Below are experts of layer 5 (counted from 0) of a mixture-of-experts language model. Rows are named router (the router's row for the expert), up (a neuron's input weights, with its number) and show model dimensions 0-223. Each number is 500 + 50 x the weight over its row's rms, rounded and kept within 0 to 999. Numbers have three digits each.
Before each expert's rows: a language model's description of what the expert responds to. This comes from a sample of Wikipedia text that the model never trained on.

# expert 14
Quantity words and biography verbs after subjects, such as one, many, among, several, became, joined, wrote, told.
router:564469500482459439497508525485468519474516525465460554455609574426394533503537623493512573557525545510517387489489442480444487586486546424375415563495513612588589456439486484501514511459485526584435476406413574519455579518523542489514464586434485550512510502514508521467515339455495539519469557521501480459476529494522514542484396544417527544566468522536504522459455506478442521496510525548507436496494498503500427421428512460509461489474495535435542447571546476512556485459406581520463566473551480447475520424433532533419466487482480580651465454496554507488527508528555623576512486490547425564542475506553492487531500530498438607421568577549495498543573549519512449457516
up1:482521583546482521519523494514541506502492502525557530526542481577551491515438389492486484490496511543561524529467459581506406510479428548586446521490537565492445504469519475556502527501554537443596486503460533601481475369506557536589552458520536447409431505497538310473451520461486510540509441470563568470492502506575520481512487602508526468412437487421559524532473486535511556487448395499475433542579429459519492408517534518500427562385503518467588623539530519610575507513559457549419567486446500482517511453495464452500450504573522445519575500454498507522439468399497477502604522545449528536499548565412486600456545469487471567538546514412518456503466505367565493516481
up2:444474506509503518527525476481460558476492455534524473491444510536652478576461472440502538529577508499428509406544543526567509519493585518501442547396502542527406427480461404483432529422532382476451440529479463503485489548562524532496560478509558491511411512488430465450469530492397477513580522477586413499574523447540507490426528493513477534539430482498491582469505457518469498603455452502494453459526437591504471486560555510549524538437493588495529528360540558543557471433520530485670487451502542516541577434425480558494463457492496462512508568612557637463467411475490548479488439495516521520497498443495516442448561535569527434654509552558527533524494511406511493472482
up3:466533509529465449450565516461521559511575485500538420543558479488497482522553551497483484489540532582461541521487468470496513487512486467454497423511507481471515479491527515528511561611473515484544520571531450506457475481517452518523476506498444499541476443492457415451548507465534378521468499541582486482498480475426473438494572493443512487563465474444422566562419433470482504490479435449548451440412433371502575391452504421517522434538521514470506633411556465500412461450457400602637465449437609490501498538441489450556409572566585599492562497537488503470525561575416537490445408429486550516499473525519536431487453480484510529462533530525451479461476349405453615451557
up4:491473591512465535459460511482574518451524482625439540551430571535501531524484472522506462487522497426445515486496687460604478476622467477491552429549569461518463488423507356533405483507551555447569389556434551511469428422525599462529542505455552520495535530504511537559617448502500501517431462469464449515448525547578511487469566473584515536489508463450403472555532552545565536465589504461452560520493506417526447598486501473450572517564512542541517519429505531477432451504430497404480460533520515473498485506453543607514515508497481444540520560499513507553437582512510429463605524580501504511458530470496448473505524595427503470570565466527407536429481461519503531436537
up5:515478450567482511491467598496594500503551567499498509490594562546531589576453526548468496576526444526506461539438567561536493484647516547466628496520479563520524423495546375514432352522526386534498492574530390474498506448494399542472429522520453601476452508495494536472471489513467498500462466507526464452531504494471439411546480448485488544542596507487553520619435430481440504566426400556566514440464538500524543523475496508499573468483516522519444478448532473509490495544457496510529449456441484394417466510494581518521539530558581524528401479509488489525482571610510385452458611539490510550509511499505487571480580479511591571464497442540495564519503446498435552534533
up6:554567538531529533499546495526625506475564495524462523517599536581543565460560455571458422591466532417490542485574512517555340496499494524418503434432450453513526517494530460526504507495467525514528500474438583461555469520577541525432494357607491532388537482422460511519520425553464483510443457466498495504477512451509495456501562519504475534529464477459509533564586443506510488451489452494502504519532590500568406426497529527543474452515520487526577418482459531476444384444463530497433500429494484405536520467486588560451464529584475548386494526535470433545446542519504464429483519431494466513457360532498487506513508455469508473479528519575418450401378497398397553524446
up7:554472420554523517480574473522496434453452410528483452507480462557485503515401496431523576497459421492479488484423570495490436513517602552452456485463429527473518405490510505531433521489469481484550511466589540457488467532527531474458488597538462478452486465520516429580461497544516541491399546450488526511512536543538407520518471462524551531449425548470481380415597507600581556445548476421511522472586463419504535423515434435501539469498530425550494531606487527558490527484583527496452418554428527433554503549440478520514570415492453529493498494606420534578479485440482488503565609589476499496534485466507511589537578483463502461428499494481405567385541455384505554598436
up8:480510449567542512479468491438503582541526530385546431549563485473479584624403458527456491505540544508482490549513475448549508478505516486465460443481510504517361480483508492493500591442560450482424585573555537543462474519464440564483507360507470516472527523472445510474487487488416563547496569447466497450523352537435401491484466492537553500407538374564425522491496483468560496386519519485638538501411494468453483495481479515589497488509517525586519543458474437441413535455425488489468468434449540472510491539454443572428505475507588496480450481411456497421458478540421384495524552533431581397525558525554478520495529540483565506468541558520442532467428455463454540487494
up9:487502476484541609426456584556535436457411441431550435567472521468456513445349493445475502408485560563510480501472569470587472501498529462474523468454355463449471543595490470556480417501497477548462473507483522561508498485489591497504494527510562526538416445476452426510488497597472487594533538440462608534534541557476524533510558463507465545445538550523551476427510499542524519422470452493460539455579538425435375536510416496492454518494567435544491518383426493458461487414557542520557549495511453562483514556547456555448428499539490513470491505567485466502487599481456544519505459440440577414518438551499523548472496423544501586523415559552427508448416544399533436518474

# expert 11
First pieces of words after subjects or "to", often prefixes like ex-, under-, inter-, pro-, plus "et" in "et al.".
router:496472503516445470471528526472443481536516508539463442478471455515439420549522549552580546557573475461516449477475428460499468455541452500531458519453448506555534505525513552505550469552403487564598532493491391525558534496527506495517504502443526471467474458581595547464544512561587544618518422570508474539466555546558453615492570492443458479507527577536571501517557507455449487433389524538517425572511517476574469465446559465453506445408529424491526451498474600535332528540582483542500461516536472559532518583513474475592568628529512507542453516526490527540460571469534498573466474524551609502479565527426558432494584532576477545461550556484559455539551497548340483454462
up1:472489473571600524500468436463457545561545540511598534473506593459471529571487545580548501495531550639375492555517446471577572480439419491482566436425508521445394559521474470483463560529484447443562448543501498553574511529488522516490516564477554422401501491460498451454421515543518506558490495481436491541389471546478380518455496500473595577473489540596489511440423514520517425515537403439566562449516606496457542413490495516519502565512544494509596515479422519454450548362513502563532481529524493466509545489431494586508512475500448527428439495537507513485557559584516484504467529426531539474411509617554488538557516504533517531503534452570497497534366436490437515512528
up2:475473457533468542448485597421493507471505407587539508621582572478575505572518509529502431526514538524418525482508488449527460492494502536483486470428435527487562523471509481552522505495520376505442448564519471548524486488511542575519450532419507501501599478459522399378544474417484493506554516610455468541397477570488462444416502468555488599520461516448411495535486508459487408420458524504519441554587520506483474530444541437417479481500506508551503546437526541522450536521505467493447503506491481549494500532433410454544515503484494502507563567483500500455464363570530487534427597449547432422530445617481459460421530395496648507495525580535513517446463400510558609510531
up3:454607432595403569513498559565519508487521448491543553490461522512615481529460558531545468483439494496500541470499534444537504443513544487514496471496437524437454492436529439545460530590564538448508542493462531499462525539480569575491544571492571532421466454496449516447621535484474566445505525661543468473432542541429395434393447551489550518575411558447463449502510403552467534484571475549535413455398510523476462434483509410400468578549474536602477531509458480548445517570426480494521510465522540517545505483438497495484516539601540423555440544519474524530507474483476501506437475582490449426496546628472555475515430545502575488553544544485550614471535504442478551563510
up4:452494453512435546470355571561501508524427467505510587611497501591549445465479492485538474527461526562480538541529415474505429525556464474443517544482513489427517478454546503484510435444466437414574483482512420470599450511445459486534536532532537493338487417481483519545500527516474534407571524520487516571466493531521514506465516528603517625564432530638474543502562458572531562507500428496501450464490553487515559465498548357515389540448514630524459491460530551489546506500476456446520483531498458483499491567446603526538426512565533548513532467508473572469532451505428406524523522416494505526450486520530524540493391590588525452471418448514564591509568535512492488549455
up5:494394512558485551438532522500590471514478397512476427473575426505516515529534522490442538546572562615507482447517504514379469443521597557559521477439503513455626502456465456526470551556516500474544489487467551455475456530524505499540455553507524550477505509520468568447575519583531481438509532412449458506503507633549545486435462511467441529522453568516419472497492522619551419498498439434485440459590494503397465456531593495472453428549509413510461554473460544586456399522525377539536483559435529500473542506475479559560428480463462623548536468446456559536449504551426579474516503515524498488533437472481498505518533452486493544579538484485490524556552454312494516559537
up6:508492446520553504511549568505496556474404515485437510469464391609509601499516435486418421462520445563456492473497476485438520444486494535557431541459454455551510478438532493535505524455461507457464539505463448512526507453533501520461507573549490519422446410430460395482638587408542428572528509502530565610555513520549439500441533542592475522456428492490502456488530445492555521443555516489520478456495412471490574392581563568508453531528497482458476593495519519554469490426530435511497508428488552345530530513485417409509467470479513534377417523501491445527419487551574399567497533568473494565530453608506495501589491579485461534527545482599471515467530521448455555476516
up7:530454522514442499402615569556534429508414482535555493564555521478535612379564561489427499488520533470493534431542469527540501527537471509496504520473475449502461476470501460512486450552511484489408462573537508534409484514483528481522512504430440417502531518536552497516499491535549552530431519532548466486403485451527598510497461502565430488586472490451453525480497505481464451475496519460476608545535604498526473567503568472442461412422514557468464454452359512481502492570414517495457599544561465517434384464377437481541508573436548589539487552542566535533509459553522538596415467497492411381470493607521504509469555522453528453524467406515567456532516443498586528599545
up8:437526581450535576580530508426531540430590465527484399483483569537506477596601530479524493449547513512513502538525482460521515483459455358455461406432536433530471463561467463614485425394448545573512509603585547550532455345461446532524562479604496455484523455520570485437541458482505406574512471423479500491491529471512510476537476511438490481478537478453465528509474467506474510590494404453530533443506511502439459521524539447494413505513516480439485586493524496486470523502521461457481562389444554400529513497437458462496471520442549439433397513547503475571452491494512418531460507484563454544415492538466540575520491513476481514636499536528400435459442543517519594584465
up9:578491454477479541543510484451611474363460485486560491508465568473624519517423503434448562530416454476428515526456448543509487525425452431452596487499518376478567486525542512495478484434492464495495445507552560474516382535506544539513443489425484501406629496402553481499511452457504521451465513479531455455464503457427518489579471579414555491512532506523400548564593487525455554524576490524476517529514519456597396508486531524502530592439517433545584521500473539456530506449476548447538508495449538428417480529413528571458497559563434565602538460514567476456605562489449471517568558493484581434490556521545482476517459614547516514450496537546481464490542450529413573528493

# expert 25
Numbers, scorelines and sports terms in match and season reports, such as 1–0, wins, goals, round, Cup, touchdown.
router:450584453577472514445423518448516419580503545563439508436406440418468473500463553439504548509475482599492432574435538466403463531433466531520577452503542529448434527458521508504446459402473440492470470561544422490570463504482515482519459469421477464556522550560526476470533503542533495501528501486404452438518419512559539454473374456411529501540616589556493538425487462480500462457508535523495523543435542485477563506509516501440530477560524535413543506552511434479499507501465486444450506589567538496400433526506500536457400485465487453478500486450523506456454549497465445419550438545370482587503562507585435576449466499524545430497499426562488430566456511511367482370449
up1:515500545459530527502536490508500551464477470544482461434564561562578543521528632543402437546520518415482607503449492512497568507537549512549492405465471543561546482518532470566548535584482548539536498523519492443477542484488407461448540477520479446504509489477480428544527502519432520541528483434460528580480499564383510524419487470574517519485519515565519463463459519608512534502463410583575429490441439504449548444648478518540524468551507592548589555379434476463526521514440481605633483510470604506548499492398440477500522586544532528539468580490437483489403520563478463527467496519511398526483565556506479432515574489566592501422499460476463508510453508481393544589527
up2:500484403490477468401550528554478626506471537576499493534543574556473539437564443453483553510555497531496469475510519525509527459514563429468499479532514489605516466490560458477475534486512548475555477390342520478477468434472519439552502483453621493426474454494391558417583517501450522573507493533498501556469519607562522570535521377443495531562441502501539424561539543462487491465543472545545558477456535447494346352449439516469482485543491453441570497518487471506483451455526509531554484537535510412609464532501511562458559550480455437486473543464471519471497510541466534517506535470500536521513565470545606517576526608471479534621554537554496561509406458457493566506598
up3:481452423545466527518457485595517523457546480615537497526446571574529597550381407565471578511478461439493478473491485419486507551476542561471408467511474456518485479553572465454480441490486460526487467485499514478471560508488488543552534564565440542542566571506426418451507462403467464552612537610454484516528457503560443467447507495519506438515524532473482517432492442536428454481446447451544501485372518551482539558522422568528488490610487391522567513374394489479384538512476458418528470460429514531449563534386408489533424441517491508453489508537445522490478509476535512530429484492452525548527452594537522472496534492515625479581527567512600513564465563511497527497548
up4:464464395544504535543447545533422519547523504544480552500547442516498596535535528521517554400512527544522481524417476400411509565530520564609510506509558416411481499434482502588412435505476426494460454580464343538489469516456474498466470504400490384496534641509459429434497449465534515478477553518495519506479451513520545432514532525500580498580536459513471525473420366463601487437485461434489491509473566455397543564542493544523508532503543549418434493493404446512609497476511504449448535520547581534419428490457410439481458546462519496522555553518548493473474543497488461491512458517404498502480568496535415556494441508506543524448484482517530516537541566603485609472471
up5:489586381524501557442433569543437506435496564400531465476567521484530555506512523495506447501444536463473520511455613546598425464509594495514542391467525513469516434539502485488378574436530608436489600562455546497471533470500499520551529510453457414459454589503498398420531499525537520525568517510565553550576472603559498511537476581455570450452519474511438448536498526540424644486500512567467510480440561511536470595441473435536513439540550534483516543514512476506441512568527375539517462531492569485554532563509392486531535475499521520487399503532505531543569519583474498501503504523528518440450523530526489533588476561457524485571463440571482526498439594514375554490471
up6:567518483532563432513554490527497539464612525608581479472465538451544602380532480398526512479442521411480459420540544498419410592493562545495479457416486548539453521533467488526513567579394554461403448422560512491519503519471503478519569571529503536561486510490512522388489391449532421457512531451472474547502528537467499462426540558493545602459515445478515419570510498572475480437498470516457454482545479509550462561498532426487422530494506516468418562437535430498532481420509548505472571522523565532577566524466471533497407390498476583429490495483574523484529511541463454534572554491469388529503481469494572429541569477541567481481499476549499534487502571510490632576587
up7:501524505538556560536578507556488542496664492423514618463447474441596515420425440452555505454496473503473471538485417568547518531480562544505484557505491414495543496504404439490514557494542476524564465399495492535499459461498528599498467571553391493467472486533505422543580556438478477547502503446502501371494498455463434555591525451587503571514440546476535599463477470508448468607521462552494466506502475439555492407560379509537570481517516441485487496512551458563487520521572519598534445481440420559561544424485487574526474518644485471503598528514497477491509459432472497479523521490544570535463477539533582527456571467498561470609439509466484543577529440527505482560447
up8:415412598482504457497650515462402506468480400543456603502454497525576507536517493468463408478478598508474429456461593506516486529454534422418556404505442514470482478581486435516504501526481553574455509542460539527425452516440436524553534474563514505492430508508492526490640467524533485422436552512476476534594507528487502481503424503452501477487539543517502431466544477561432530398512453562542515469440561377561433577557423484460502486441498533548544467444531453536503478466466565531519510528483345481492512425508439574469493529536520425402514496410550492521478590543486433450498532515460496507470555553523503409568532464517489478571529535459502525397550453479532401580486
up9:451555384509571397488554466427568528570486543541502453580511516456513545526520567535576435492483516478561538524506411599558464452491566556488537502499470525581522465510423535504505464462514560553553428513550459458472476466580469590509470524662478521491436364482527566472382496438438530533542460478463463470508518525479509428558551554505452583563535408514565477534529569592501578517450501516495519424513470535470524469585555493558530462423597482567582507493483471562537482461481585473451488500495416537565453479529524481467573529533515593433466556553503531519594552474554502511413488416558571509481474478495512625523529538586511488465445550571549477457552458491446526489426